From a checkpoint of a small mixture-of-experts model trained on Wikipedia.
Size: 11 layers, vocabulary 13156.
Experts: 64 SwiGLU neurons an expert, a sigmoid router.
Training: a variant of Muon for the experts, 6270 steps.
Below are experts of layer 4 (counted from 0) of a mixture-of-experts language model. Rows are named router (the router's row for the expert), gate (a neuron's input weights, with its number), up (a neuron's input weights, with its number) and show model dimensions 96-127. Each number is 500 + 25 x the weight over its row's rms, rounded and kept within 0 to 999. Numbers have three digits each.
After each expert's rows: "mostly gets" lists some tokens that are sent to it at least half of the time. This comes from a sample of Wikipedia text that the model never trained on.

# expert 32
router:501516506542505521503514492473477505516468500469526494482554494469530503492542462496464520506538
gate0:490475565481539541507474478478510475525461506504507497510491493481467495488520519461491530555482
up0:549492541489525487513445478492517516527493478530468497497525480482475510480516479492488554495504
gate1:513505486515535528464480529492486491509463478491484514516470473496520477523523484463449498544485
up1:492533467497516515508547449476498513504489519524492534516461474527492514479520466501480458490477
gate2:523495523528504503517524472513483461499511460515482506492492522484503492522545447491474487485475
up2:481530482474499497514497580486514541512463509436559511517519503507498506518468503457501505498512
gate3:468503510506437475510480499537494520492462512479525508478529445488519498497506514512487488494536
up3:476482494521475480516494471558467500471468526486518467496505458525513498493496476540461489496510
gate4:529512520467520502551497463527469520510488524512477484479519492488504518449538475526435496528530
up4:545474505503513503438513508497499508507501534537481527475506464509514489532494521517492505471563
gate5:526441537524469535453494521448490486513468524483483489537522496481497493488510490539490488513437
up5:483483516499516522447471538482468475483482545543485526475502512502495516478486520491491501492507
gate6:510518465532493495444525495472479522509449476489478530507470464518561500511510479495497514487524
up6:492487526512518514505508517519501459470499491502536524502511529455477487488486502496459514476478
gate7:515504480499506467516528545526515496489483550510513475470497465514507526478533440486477443518517
up7:502509497546442500497475549496473505483491450500464509486570467500505496528514486509529464541464
gate8:486522484525473471474521467465494486538499489483513494479478476510516501500505489468489495505520
up8:498486497478505490487466532542485507491489470486527513469527526504476525513499555479490494494487
gate9:447486477507513461535511460490505522496486523508497505477518506471457545512477529469525484515480
up9:484460515489544489507482487512462501497520486493480509481528548455455527496470479480488541515461
gate10:459471464537494467538458472487493521483520486489500499479549503470481512507559491512465456510484
up10:463482478531501533500520517509494504541513510474500506466527476488470500471488480490547535475529
gate11:531446513520543453506454482467506502523489544512477507469561492523491526554487469457515476487514
up11:499465510486522447521458494507477516527508534509498494469554505446540503488479469481548496493517
gate12:543508476528490486531496498516462478519460503491509464506505522488529484490499461549505526475541
up12:520498524488541550545525498498490498486485494539507473542492482483491503478480492515499498499509
gate13:505489546530488506485457508530477506521496502500488514492498501494488499526519483520533516498478
up13:501471464511467530517470491468556529468502480541524448533482474492523484485508511477499516466483
mostly gets: "–", " see", "−", " Result", "เ", " Score"

# expert 15
router:492486489460450542520475496510488531517461501499478471518495487488543489538511473525487510514531
gate5:483504448462483507529490496533460529502485514544510463541525499484532452533532473480507539502495
up5:499502539534531532501534429460466524481521464512524507494483464435519473484503494456500496513514
gate6:499519490495512491447526517455474505508517519500477454513527491514506505489481535540501474504494
up6:543496506491492515509489537504532487530496522477480490470457538469505494468492471508501506526512
gate7:574515521511495523507498466522504513524530497486528525495496469489466517491472502493524453476504
up7:515478484507537449515552517542464479455484550492546482486507533495511497483485514494552487479494
gate8:514505556451461488516494472506511501475507488487489447515507490467507466501525514517518466527519
up8:498526534553477506530511512466504498487481495527487526503519494464511445483504525499490516528502
gate9:527487494558477489489498510510500545518491530484508437490460465496515536537515456541479534528524
up9:536481531539460513564497498490536545447495489529489481506463478511458526535518497498475493490494
gate10:481488499497497505506522500479470477508487483512511471490558445458530536493528460467500489540487
up10:482512515509504521501482509480532490478536488520475462486497467480463524442499488507491492514480
gate11:492481540494477517504486537505484487477463483525486516509484530468495495510523503509488516492455
up11:540480454479503470493469485507477505490480527561479497446500511516478497509481517507504471461442
gate12:496490497517512503500493533506518538521494454538487530444489495548476502488541458500518544520525
up12:515495477512515552512477535515485523528471518530495536482459538482548501530466519487501518475468
gate13:530514461492502501519506549462547470446459498535486509469519474491512477496488521487495482481515
up13:485518537488512519506492489519545521492443502514520514500499515485503467476477505527506485510502
gate14:465515546500524496511514521501446472547455526471485466521507481489510532472502503504474478529473
up14:524503484480493491513556510444445477541465495534476524508500484508491514487521523581499494496490
gate15:495442553491548519484515477500533451471489530507505527492470522488497485513532518501517487561495
up15:555478508509444532513486502455482532493516518480511488491502503504533540456495491498504528511486
gate16:442481475520542494486483530490528495536495506446522509534460506523521471504550476521470475505532
up16:498508525485479512503553485472532482495503492478468483498469514497531516493470490470521526528514
gate17:510513510463506495514501463438518497524493471524488539498459473501472469486481516497480539521502
up17:478507504497531552551489486526467551509501516472498495534484500487465518493505501464470510521492
gate18:512480456480470504506499507492528496518508494496434488495487440511516495520549475469467468524476
up18:539552494456516449485445485469521497533469475520512486524534522466533527481491514496524527499462
mostly gets: " University", " School", " Party", " House", " school", " Award"

# expert 113
router:484488501497468506483461501515521535505446493494506510498550505475485520534525490485475501497535
gate0:530449534481510560543520478521459527498464519486498536490535532525478495496492519475519486545500
up0:455515476505514491481487514489528519515538519500459447518499518491501517514491524545492488509490
gate1:498494470513520508490479446473504496523430486501485493511526481506464497496510479493535496496506
up1:463473560524504550488478519529488550512570481482493491527491465470538513518484475539454524539529
gate2:471508547471496514434460495521524509488498521499488514493504466477508495538524527495487517491525
up2:458517510486487482451501472506516452503466482507509501479518538475488489503465463506472496447482
gate3:458530499546464478480516503486537474497474545432488473477540468497483495477509521516542530537499
up3:538496521500537540514506471490459521500522491506459480490500505479461524502469493500487496476539
gate4:505506482489511522487496468516507550433496462526499565551528466495493494529512499522451501510524
up4:488517515512509482503503480519561502499524524488507456487447553532494547499491522498488489516483
gate5:492517497505546521494458497514522505469479544490500522490512459508508524535482503475524480539497
up5:462524494534537505443501498484557500492463453489506483499477485509521526521475556487528457493513
gate6:470512527471470542501466493533508501476505542473513481506499483495492540529509528456496510522509
up6:547519475492488498530493510487533466530485481470478465489502488480493537525480491496449490476525
gate7:465470541520519478526488508546530503496478532486501511494554495480495488498520541467523519535496
up7:440533488494517520507515514513516479497462501468507479484470468466561519486466512520503516475480
gate8:451480491494477448531503512486507502477443552464499506504509455490523517501500492488530466519460
up8:473519461487475544467487532479547515515506498471501476508500502486517484510471506475514481490502
gate9:480517514513474547521492479473523514532478498519454522496444531507524461533494482538462482515520
up9:499520478491486510504501528463512522523500524491485525485498521492510523498521485521526514458517
gate10:444521501473502470492494488529490557486525468490495490540499517520502541492512541480504513509550
up10:440510474442519500538481559470507486479521507492490477488442514507497520538450529510554486535524
gate11:504501509506455484510533491464487499516527510524488526482515474525516438499478446491469519516515
up11:535495494482542521489502488486500498507514456501502532537507475510519527518529481503520488483496
gate12:512512532392498547514517514510464482451490517502474540541499499521526515508539534492563509477523
up12:529438517536485478508520492465531494523503510527492473473523490541480458541486532508502515495524
gate13:522497510492468498526522463486491484477475532466492495494536478491491507485491480482506539536461
up13:480486479508481474492487527482488531498476496508485509471522496485525514506515478476505499486500
mostly gets: " League", " Championship", " Cup", " Football", " World", " Division"

# expert 1
router:487483496494476526518493508481545494490473474539456489518548472451556478492548466525476519517531
gate5:478523507471485555488493564507490499493497485503506490475514502504510514504505464440480478483472
up5:530482492471472503499528463522484475500490487482508537499484485539510502470519513477523508461522
gate6:484474518532487522513516510494473514456496519493489465540532456473520499523510470489491488478515
up6:504503485498488500495561506505531479534495503534478513482497476472531520454470513464510475490505
gate7:489504512503511474480469517508450508517486468500486527500511540472498475539485507452496511464541
up7:500506486537489491479534492491459513524549521492475521521459470494496498521513533498494466494491
gate8:484495486496490516488522465467522485493455490499501524518511471536521522522491515512510492488496
up8:491487541493517493533536504515482496538482551488532465527500479482472491480510526473494494473476
gate9:510499510507498511503489480532486505460443470535459560498514508541506502499471505507509524494546
up9:454472480504481514550512499474504483549533473512481503491462441503517504536501484462515541491478
gate10:492478476484504483494513499545499482508466487459511518538489510467493509487527420506473496467504
up10:486490487476520527508504498500532512462520506502492511487431504512524461497495526514495493509499
gate11:495498528525458484528486558496502461556512499523435483477504488526500480524539571473459488507502
up11:527507511515502541494463532460519509514486476502469495502528449523499498501521478508445507534462
gate12:497495520500446482533508497526501511506450515462507508534501453509519478459556507492496510442479
up12:497545510483524525520496499483503485526480486455551435471532514468462476464504539541486494493492
gate13:490516469484468506539527478498530475477483486500515481519489476519521511472485504490493556498494
up13:512491500508485515509509497500515496496506550501471504479479503539475464554499518501537538469510
gate14:476514502469498458525491515495479507503470492482500547519546537504531555503483524509480553528512
up14:499512489563493524491483514493498490495503503492534476468503483450505507510476519521503470519489
gate15:497487473487483473514465476505445470460488563516505507514527494469457480489498510516502494524560
up15:509505557494487536473498475517565515507505517507496485509496469527456503516544497452513540510504
gate16:547515478536481521506492522446454477518523528515506475494513468476550565490497452483486479504507
up16:504493460516503509478515506487483505438475469470509456483526485518538463490466534500526527495485
gate17:455515453517495523474491485480487453509485497514471505567526482517483536497524490490526511494515
up17:465554523458446512497508441475456516506572502511471472476508520452492463537511538491457539508513
gate18:495511486520484505512505530492511478473461476466487487479473495517505476487554497485491471502532
up18:470533471483503514464478500478531462484506467493545534513509470453512513560497493501477489496523
mostly gets: " gen", "found", " participate", " true", " pe", " Success"

# expert 9
router:485478498489481535518499485491524486522435498543499490514544502451493506485533499509460490514500
gate0:490540505452465477506466479511533457497495545452519472518508478524506494521482498474523496495485
up0:541508502469485497472510499494557512543484545545516482545490496487455502506460499567524480503503
gate1:511522519486518547489508495458517518510505511455487485493512466542528530498499499526469517526514
up1:499498532477512519491482469502529538535510469520472526513534560545511525531527504480465541509559
gate2:503492511500488495517472462503501503554465489534507536508466493506479451510505478526502537514502
up2:513524507549475551546510498532483477522503483526488498527462467506527528480525489499454505499465
gate3:488472497508457496491500487570461545541490509503469534480523493555518514551477483482468542512507
up3:521514502470479502513513513496496488531484528516460443515533486491524534466470500508482498461462
gate4:515485456507511511478494484505501513481418524493476507510510523516497538512512487517510491511534
up4:551523536490475490491503485502492503486485505502520456546519506495477517496483473465524495507438
gate5:514497495549524496498499513503516492457548495478476514524469510475496500490470509497525460532502
up5:495448491539486519504485508488492523510504484488518521461542526534487496499484519501509485542519
gate6:499550494499493517464515509487531491500438491564506518500539507497493486494480532457483502556510
up6:485540481504519533469543479435509520491493500522508532478541506507439475511463475485474530515538
gate7:511525492464514521501478486450512501539486500479520511545492504542486506535516492526448472491495
up7:506524492481526492488496536490510520495498514456470535528500563457492458485533520537487453511466
gate8:484490483473514482513536531497513541550506455489498535500532524486477523471501513542492458487509
up8:464511545521485485525495516551464494481466493523480495486498511557492479523521492496503503522455
gate9:484521462491519485506468484497515507479443517525463530482487538528486497491494483506486503515467
up9:508515518473491480447534478464503518513479525473467499509526538501521493464483476512470494488492
gate10:503494502526510519517465505499535488504509445509473501526477516505477553533486531524532495511491
up10:480476470502502527498451560532502512489514530495505513514459501521544504502510528500503503484553
gate11:515467530499497492517502521466516470501459491486509491550487462508513504492494478531444503456543
up11:510460503488469510506495543476446481528474508503471438528492519508533462513518489478529496500505
gate12:511527493524481463465462484545493486540469505500493542497481506471507478485508478484492516509526
up12:524532472525488475492502459463493522540495527462498539501514518511489522504446501468479520510540
gate13:498502534499517528503492536450521479497447524491502500493537501460523494499472548474490492503517
up13:540518456486496522488494482497531519496514510483528527443482479487517494496461505525489483479524
mostly gets: " −", "3", " +"

# expert 27
router:471494508514489502505502533500482524535499507475501497483507449495503524510519508539477475519496
gate5:482485493485509506540513483537504458463535519470486501479517491469487495502463535501509485512442
up5:502494507488562527529471502491470522503503489454486536552482434469456516500448483493515511521479
gate6:522501523477487466507475464553515487461474523509488473526495521487540478504505528493486465493482
up6:461500496494448442512501505518556498540476549487500504536481512521488483489482512521521504519509
gate7:485511541454544477492527492505500448472462507471493458565558487491491506483461482530519514506518
up7:541505475503503513492533509490523507530518504526471528464451537530500483535458511517515515456512
gate8:525496493516512461555487516481548513482532492543489545521474449467473433514519532439486509524491
up8:478482503480433487505523483467515518478528497483554486462469473502462456487556447452535519525521
gate9:479546504473508498469513486480495490517514515472503485498523532493489537457446498520476509496452
up9:518499527522500574543483522476491549504488473466479467480494489526498541512535518513517493493490
gate10:558529557462504493521496486539492449498518501521504492472518446525552500500464506466453496516464
up10:503451517528486453501520481482486469466522485510533538529463482529460456524502542510486526530491
gate11:516525517479527528478513514483532532443487494511525511489504479478492513470480523535498484468504
up11:485513506524518544508489526453486550481494540490479577487463525501504534445505477510501506465489
gate12:499523532513490472512497502458525463494459479524510509492506451481426478464512549527476485505482
up12:476502533505471492523482486486548517506490504476504490505508505481465491496507521512504543518515
gate13:531465496477493488551449500521505480529472496504485534516501515455456513543447486501488498507522
up13:504479517493546456488473473479540544474505515500520500485501502512496527507512514502508483452469
gate14:503475464505483495521478496499513486491475496542524482489531489519502491437538529552480500576492
up14:512490509504503502474507503488538532509515533498480521510480483496502489510495501448514541490513
gate15:492495503520496539473523526483499487490491454512493515510492523497530471513507482503531508509501
up15:506498477472494519477519500509482457472504512489521487495495498523538483500527502470521472489499
gate16:507526474546535524505527505494526550538501515475499481495476502534489493525491475487517479464525
up16:499500499525518484509512480501478519511487504482509508496507476491535464464489523498475471551472
gate17:457487501460520438497564501485500525558541489499505499546524528489462506475433510470531505497505
up17:537533505492498546494463480500495518473541499451460486493469494504500464506509481528493500433494
gate18:519501512502518470469534511509528525523526483528474493500412535508506482513497489486508472499503
up18:480490510491516518487494506498530528495531500498528492491491510507490522471487505464512541506518
mostly gets: " was", " is", " are", " has", " had", " a"

# expert 18
router:491496516506488537515506502473533480521464479529507521495550466481505500501551462496485515506515
gate0:448532495477486501549467493511499464483454501455494515524482543487524504524541484496525466501462
up0:518549532510442486493512534496538499493493458477472452538511512457462510489510522479534493491479
gate1:520521513496516554509483523482498509544525486530535505515503498505516456550521498484473504514525
up1:516498505466530526528481463483523521523468520547509500498459486517505517549495483511473521470499
gate2:472470534468488525497489496531496560490526493477485500528452502477482521516483523499478501511471
up2:523473493519475450523466486522486504470529499505533492496512463495503486462502490483499430484523
gate3:494494467491546506533509472494497468506544473488514501513540537418536508496506531499522471538498
up3:511514498497470505520520465492473492468516495495488546485524508485449509544519510477463482519529
gate4:484492486485459496514518515481518486463477451476505520528509534449512522493459531513465469485510
up4:470527516488514532477473482514472493499499538513500484491476497524494508504490473481470530521524
gate5:492491496484496500561471523490478514528466500526491512507489468509531497493475497502464534493490
up5:531499504460478500513505526490516540515475475554525513537482499465453471440493502460503516480489
gate6:505483510512477491538483508487515487480512457493486523518507452546498470506500536545492489501536
up6:489473491491528505479512537513484491525464472551491466495488519514495506477501478492475515480480
gate7:491470496533529507522477494479491521512506478517551527528520497517504524496498509493479478490508
up7:545510513498504498507535512520468481476488518512505501521495488513500491478489473474503490484540
gate8:480486519492475522489569509469494517528529512493493534512517481523480484455487479483491516504479
up8:495504501484458475560509474490474517491516486514450481508465506514522498455534511457511514510504
gate9:501477478513498486499538508500462454480517453489520499537483517472502508492506501494544452508505
up9:505445511440478502473508513519480504518528472516499518515520529456520497521516481495473504505500
gate10:495459496488537487510487479453549484526485469513517516504496463510512505543498471534480489431542
up10:498516502501509495502478562491527497473536504462497470530507495473521514482504513495517493474540
gate11:515535486519485511537516506509518509507488495476493511487467492476489500489501472530556466538528
up11:484489467487471507488499474502467458498501514500522478494517517550476517522495492515484472492552
gate12:450519463499499479553504496508487494491503486478508459505527483503519506500528521542483496490530
up12:524511503512505459497511501501496468520446542484480506539487500509456523514477465499527467504471
gate13:493511522496499472510480508468537567490493480468471523504575505531459447518492484513482490483504
up13:479514514532493515496495496475455496439572512522483522497513502499485515492516505537512510499476
mostly gets: " make", " points", " making", " reach", " pick", " hit"

# expert 43
router:465523487486459532522443516517520474486484494516499516541492500472532494535525444489460487488514
gate0:516458500474536535544537498517498504525512496492473496497492495492510502557516514563508451464497
up0:500499528480513509499527510485489517482493550499501507512525457511511480492531532445491518465502
gate1:477489546475509485538509510496524521472473487492516460537466485479538510453513572525500514494466
up1:468473487532464464496451535514522453489499505474475493489444494482521446496508489452520466491512
gate2:495493496480471528525493492522501488443477471480516470512520471473476452511495446485508466464545
up2:508495521505512449493479529516484519445477463513512520497551448489536518505519497479460480492541
gate3:581496503495524488543477533480536516515491472493529484473479480459523491468490457551517502489519
up3:480518506517537502453515451523490499515516502483521517524494548503493507492478528494500523504512
gate4:466551529474491521536518525483485468482491513547489496491473510474522490478529483501464489493463
up4:473552464484495528498479478529463501486470506544501486457491524540508493531538546592486480503540
gate5:520462498530512533553497496505559465471512484557505556487474477488478484494501504486487509477520
up5:458504497438480518491500500523513488482456523502481504521510502505521468499513510505505508485551
gate6:511493495507511549540548454491506467457474500493519474532492443490563513478488534458495516514472
up6:466510526507506528496489522496477523540508441501517490465499509481507518538506517482543517514490
gate7:469531463501493513522532455429503501495491478464481470559504487510497498508459515554487519528523
up7:512495560508474456500553567515536511515493516508497508519500488496506508535478494461493503501477
gate8:518480505546480510507484480471498534523503478519495517464506469515428508525525518473500457502502
up8:493481519477499520457518516503448540502489470489496448516481520476481501499518511549527534485483
gate9:498491476499519495492480500541483465507494479459517510473491507522491476506516490490517502481501
up9:460537474494519487479473494508485520502511479510542494457519515478498551493492539517462535501523
gate10:474510522470527526494469544468517552515517514506511515516522488505508532451497522472471484506513
up10:507470531471515475489469482464495503522530497466455493520528459484516509472525498405511494542523
gate11:463493528501510517489446496564516508484512491514497455468510501480486503513520502520456527495532
up11:442506503513503501503497523462517506494529494523520493453462470495520504497451476486505495517511
gate12:548491464532480500498453493512485514506501467543522563485504527530468472511518505477492508455538
up12:477485496473505494542511524488512457487463509536517512457521481439531499502478493526452492508496
gate13:467510529564466522533525460459504498511519437517456537517496488485543505444488499520491464519512
up13:466495492485493486532509465528501477518515511478496470501526512528505516474507476477529487489505
mostly gets: " New", " High", " Red", " Black", " Green", " Old"

# expert 116
router:509552531488493532534480534492503472504497509481488512518478480483503537504526471521483479545528
gate0:461518528518509467490457474529524521503516484495477495526525504518514535510538498510526465500481
up0:500531473495522480521487498496463476517491507496470467523495506478470506501521509494470480474516
gate1:522527483500496522495530475476490466517515508466494497521467454495471494489547493514507518506517
up1:521513482516517486501535491514482506507491530501474495498487442478469493471472524510486486516513
gate2:496515543516490436507513511487515479450468492445498492556495535466528516443507494526492442515507
up2:508536496503507539477473507480518433490492476508480520493476522486511429476503495482435524474481
gate3:523510507462485502499504524497485511522484499462493508497502422502499482536449502545450483512484
up3:494511514519506476520500507472519455506548506510514497499527557498532505509498477478528463520523
gate4:466484515546514501504499484515479540446516519541535493486478471499530524525527494520529511474488
up4:476548469469445494497501494534489488487488510489548539447476493486494471538467534538476513537444
gate5:516510491498485476516516486453538412463497476506453538534500497521480503477499492481513539491566
up5:493506494510483498506519483544450543527562485505487495504475450462500438556494526505474489502492
gate6:496500532521544557498514521490522446499493496497477514504474481487527492499514529536520496503505
up6:509480514493491499493458468505459516493544480475491530474499518515463500514549507485503517492490
gate7:540533559478490474492532514453448502450491487496495480512500507564530527489521480490479508499506
up7:499513484420479513499477511514537515509475470524467555528480508466526510443517496491473479488494
gate8:458550525485514532481479519533494461542521550505511507507524512489505489520496537489501519525485
up8:506463509534510512506477514488502505481523512466461466548517488458477515521457486484496512492438
gate9:511487499525463500521505534463523502496549497523549464523459531505509515512483502470471486492543
up9:500539499514498506508486505547457533509499469520505524541504491482496518474479432478502477531562
gate10:484503529543495502554501507490480462483468519494548483499493517501486480513495553486473466506454
up10:468485540464466497484509515476554508473496480496495482514558484486532568491486515510492498471529
gate11:532517447488495530507509498521487472545520443472480539517521477504515465528486490452480522533529
up11:455504546506488474469482480494486522456481474505487468506504488519504531510531512504537498461465
gate12:509512476458530481514490526519478566542474510517481472533481468468518503514492493481484507509516
up12:506528508471555487510525522463434534527461516518545463495496475476492494519506510454487537519496
gate13:505502441528517555496497507525518491471517534497501476480493538506495528511567526457482482505500
up13:543530475495522492467500516469469519517517461539534537509456525496542488499488483512496501507508
mostly gets: " (", "/", " \"", " $", "(", " '"

# expert 124
router:474502506527457537518464492493554490497476501533524478501526497491493486503522514541507473525480
gate0:534480529482528508508488479485448509494487471507491498532479451512496538535525492529502515486527
up0:478506468507533557488479515496512492481496485520477508484517511510486470480557509488463511495518
gate1:485521543467514523508492516508539492492503488497471518489492486511514514558502467531516520513450
up1:500497431533493510532518528492429505483518532467489480513512473516496507483498500508472495447491
gate2:482472499498504518459474518525505456479474490511495555530492507526505506470482492468514461538491
up2:442480512503505519475490503478541526483519489509482558518471471469490496506497476521496471531481
gate3:518474522531484521476498546484485528458543513541483498477456523502484498529548503505496487494458
up3:509467491496504493550494464503509512508507581469508486489487472500496535459459495467476484498497
gate4:566516512490466531462502546501541490528497482510500479514502520508526480571496504485491464422484
up4:515501519495519545519497493476509495470569458534519446521475490549495470493493535503471490489502
gate5:514445497504533530508460505501489526486511467512469528534517493523511510538545512544502497512527
up5:425497492542498443507468512520529480494529489503499504501521477478517518542485451527533522502509
gate6:480478502536495544498457473503503539470517505492531491497490425510442445523484481506530487491489
up6:480496458523501500518527501504571461472523512498445466490520546487470523493528534515501516487487
gate7:525541520552466508474520517513487454521427520515492534502492495549483525473487470497505474498475
up7:485497524560462490487488533477541539523487479473485496517507515481497524538520479541541447523496
gate8:464531456479513513528511497460506521508528472501490552500507473497426496507528493468536479498480
up8:551514508447507477471506502515514507525507487472471513496486487551546489504500487556510542489519
gate9:495486520493516544501513484504498501517526500509470523544469483518494497529453503509485482511467
up9:466526509519527520514519516519523545485484489435512459483494482530499515498492513496504523462535
gate10:456524511499493499527495496507517475466510523480506521526528492474501425523480500457481511519460
up10:506513498521446491506473517469474496551506451491503500495492542478499541533502479489460508509529
gate11:494502454523446468478458536509470488515478509517495533491544504509539485530506509497503476518519
up11:536515490479461455518522530495500467521504526497494535501508492483475466531500498493520521524504
gate12:471545483506495505476564485479448476508510503473509495531491451560526489522545479517466495481492
up12:503496441534493479495480466473507517509462496527479462501521541486528518488511527459515447541510
gate13:557483496518508515499521526534515466474506505431515500534518516524485518502490514511522512444508
up13:483518494494503493480458494548497493507514510506477475490522469508488510526527520562554510531519
mostly gets: "teen", " eight", " nine", " six", " seven", "four"

# expert 55
router:487483500503488524519498517482532502493474471537494493515550484449540496488548498494455514512527
gate0:445528514501492490493495484487518448494425477503508537513531506530523529501474487479531469482565
up0:533527495512513526482516504487533501484506488499460562468535485502523559489490452490523496490534
gate1:544505449540489520528504485495536481527539536490455498493513503492529524517569514503487509483504
up1:501534529511501498504515551481476532496517497478503471525514506506479563507475465495513490513500
gate2:505529494501475485533484530529533473495501498524499505444504521463507526478530517492540523474529
up2:563529535461522473500489523525508503498565522503497454529528487481475486496500482476504452498507
gate3:505515502448537477555464487533493507486494494506497474495488523477500509494525518499488528550534
up3:517501543491493500506508506503486485492517513496521466498496480492453561509546516484492480504483
gate4:495518458483483538523521524464508497486544478484555506480528497510499492492549458512508516496491
up4:490499568518480512524474506499547503462512495503532485508523495505527515505524507496487537498491
gate5:531486534464478497518507522488484500467509509503458469515512483493481474516500475538532463478469
up5:499530475500490529494498514491513528489496511486485504503494466482491489487466487447495448529517
gate6:525501504506455517466454487499514486529509524514449492519559542480523451513515485518493504498495
up6:460517509541500510503496492511504525485466526486521530487466492501486476521520511518496476488509
gate7:474539488494498506524484508472493486513501471495484488520478496492505483482503532463485489487447
up7:500432522473485523499517496510523517511494485518488490522503500490496494485465487483552520542517
gate8:506447489513504492526453466517530521491497515498476531503450529538489503463497526531487478487495
up8:467504511489511528528454528505541494493480487482511511532503493468520497503535551522493504493453
gate9:513484497522554473515450506467486486474450521555501494496508498467519470520481500498489489466469
up9:475479508449514503546549521481530492520501500478514542472488505501519448485511489535470522540503
gate10:475482555502526502548502528478466497522459518546510500555493466448475509473526502515483497520515
up10:517464486471499487523478519512518512534491502530503486493495522486573527527449500482511526558477
gate11:513500443493513522509495521510468535506518492503459513495512464512534472520492531534531509554514
up11:483515513522497495466495460448505484531454527499515519499480491483496516523489480537553528498539
gate12:440477495498477525497511515459459524501531490491462507493486545504472532511481507503532490527504
up12:483510516474480512506522496516516536485537522455528499526522497499516466473481498512498524474463
gate13:489524483468502492520509488536539513517472491485480500488486477467459513529554530534520482551475
up13:525541462453496492495485514491478500468536522487533452491493504532490509554488506464506484509481
mostly gets: " ESPN", " graduated", " €", " '", "March", " Rhode"

# expert 95
router:481450497474491523508496495503524520501451467468498499485541471486506536517507502544524506508527
gate0:531482477513545522541550482501467551507529468485504474490534487509488508499499493517518492502501
up0:472509463512520539481513518514507529518465474472534473483503535507542537515494458488501499473512
gate1:514470530507505530505506532479513465509550489457468507475524505501494513501526486519485496507524
up1:483488490496513512497510505490478491549489512530532494475472477471451546491514493513541513480490
gate2:457492521540482526520498493430467546488466508526501530504489470488471520477512527509505447500526
up2:555484467484503487484508498485465501525524491480492487492536537531490491533508442475524526506491
gate3:510489497484517556511469508498473472530463456478511517483470503509488536508503489521515502495523
up3:518532507497491499536460466515478462538499523550499507506513523521434554498531464501537474523504
gate4:505483463513524523507500549505488519555495490493497518533518505505506501543535508496519526479505
up4:504466518497517508525524535527515450521486491456511476476517449511532522498474518501518556477476
gate5:481474487463484499507509540465482497491511490498472484503522512493498465505469512493503527466518
up5:528498485471518557481499540518453467517481481472470502511450444514473538494513513527496564478518
gate6:504492492515506506480482502494498518497554517501505508482492451519542571478531492492512488574534
up6:513533520489519500532512499510441502528512455480506481478533561502463466520484502458467502426524
gate7:475492513491519474500480505523529512497481509532492491529517480469486502485564479477500524484525
up7:484494479486451494509517537518492537501519476537470524436501512486546535511439501439497473525494
gate8:517480503504497519501505530465513532459517493447517483525481502493515535524526484505540487467499
up8:563530493510503506521498480461523476483483530522480527530516476497493521502506491463518507503520
gate9:456499467513504522490465516517538520518452474477494482517512480496458515539548533502492464518546
up9:496462485509534505522495464468509461538525500468499497453502519496545474463462469478509486523466
gate10:468459507506459442475521502515506508486461500501500498499454467496517479509538502492526537540518
up10:528510486529513481469536465487559494512543526491529492483495486490527465546482506505495511516489
gate11:488543501471508498505461481488492502442497507486509437465509511517519513498479511515555488472469
up11:499476497496499471511488509510506515437453473485505451517514526501471527457505555503544486488485
gate12:481468526492509463510520549483495537501493482451511491531443526506533520502550430473467478488514
up12:483496518470479502469504490505542480497527495521474486532504470550468492505537485516546500523502
gate13:508506454497488478500489482547514495539517510498489447491486472464521448509473495496450524505454
up13:544501515508504537468510536508525515542490510507492474498506491467473528508498495490502525505511
mostly gets: " years", " season", " population", " games", " life", " species"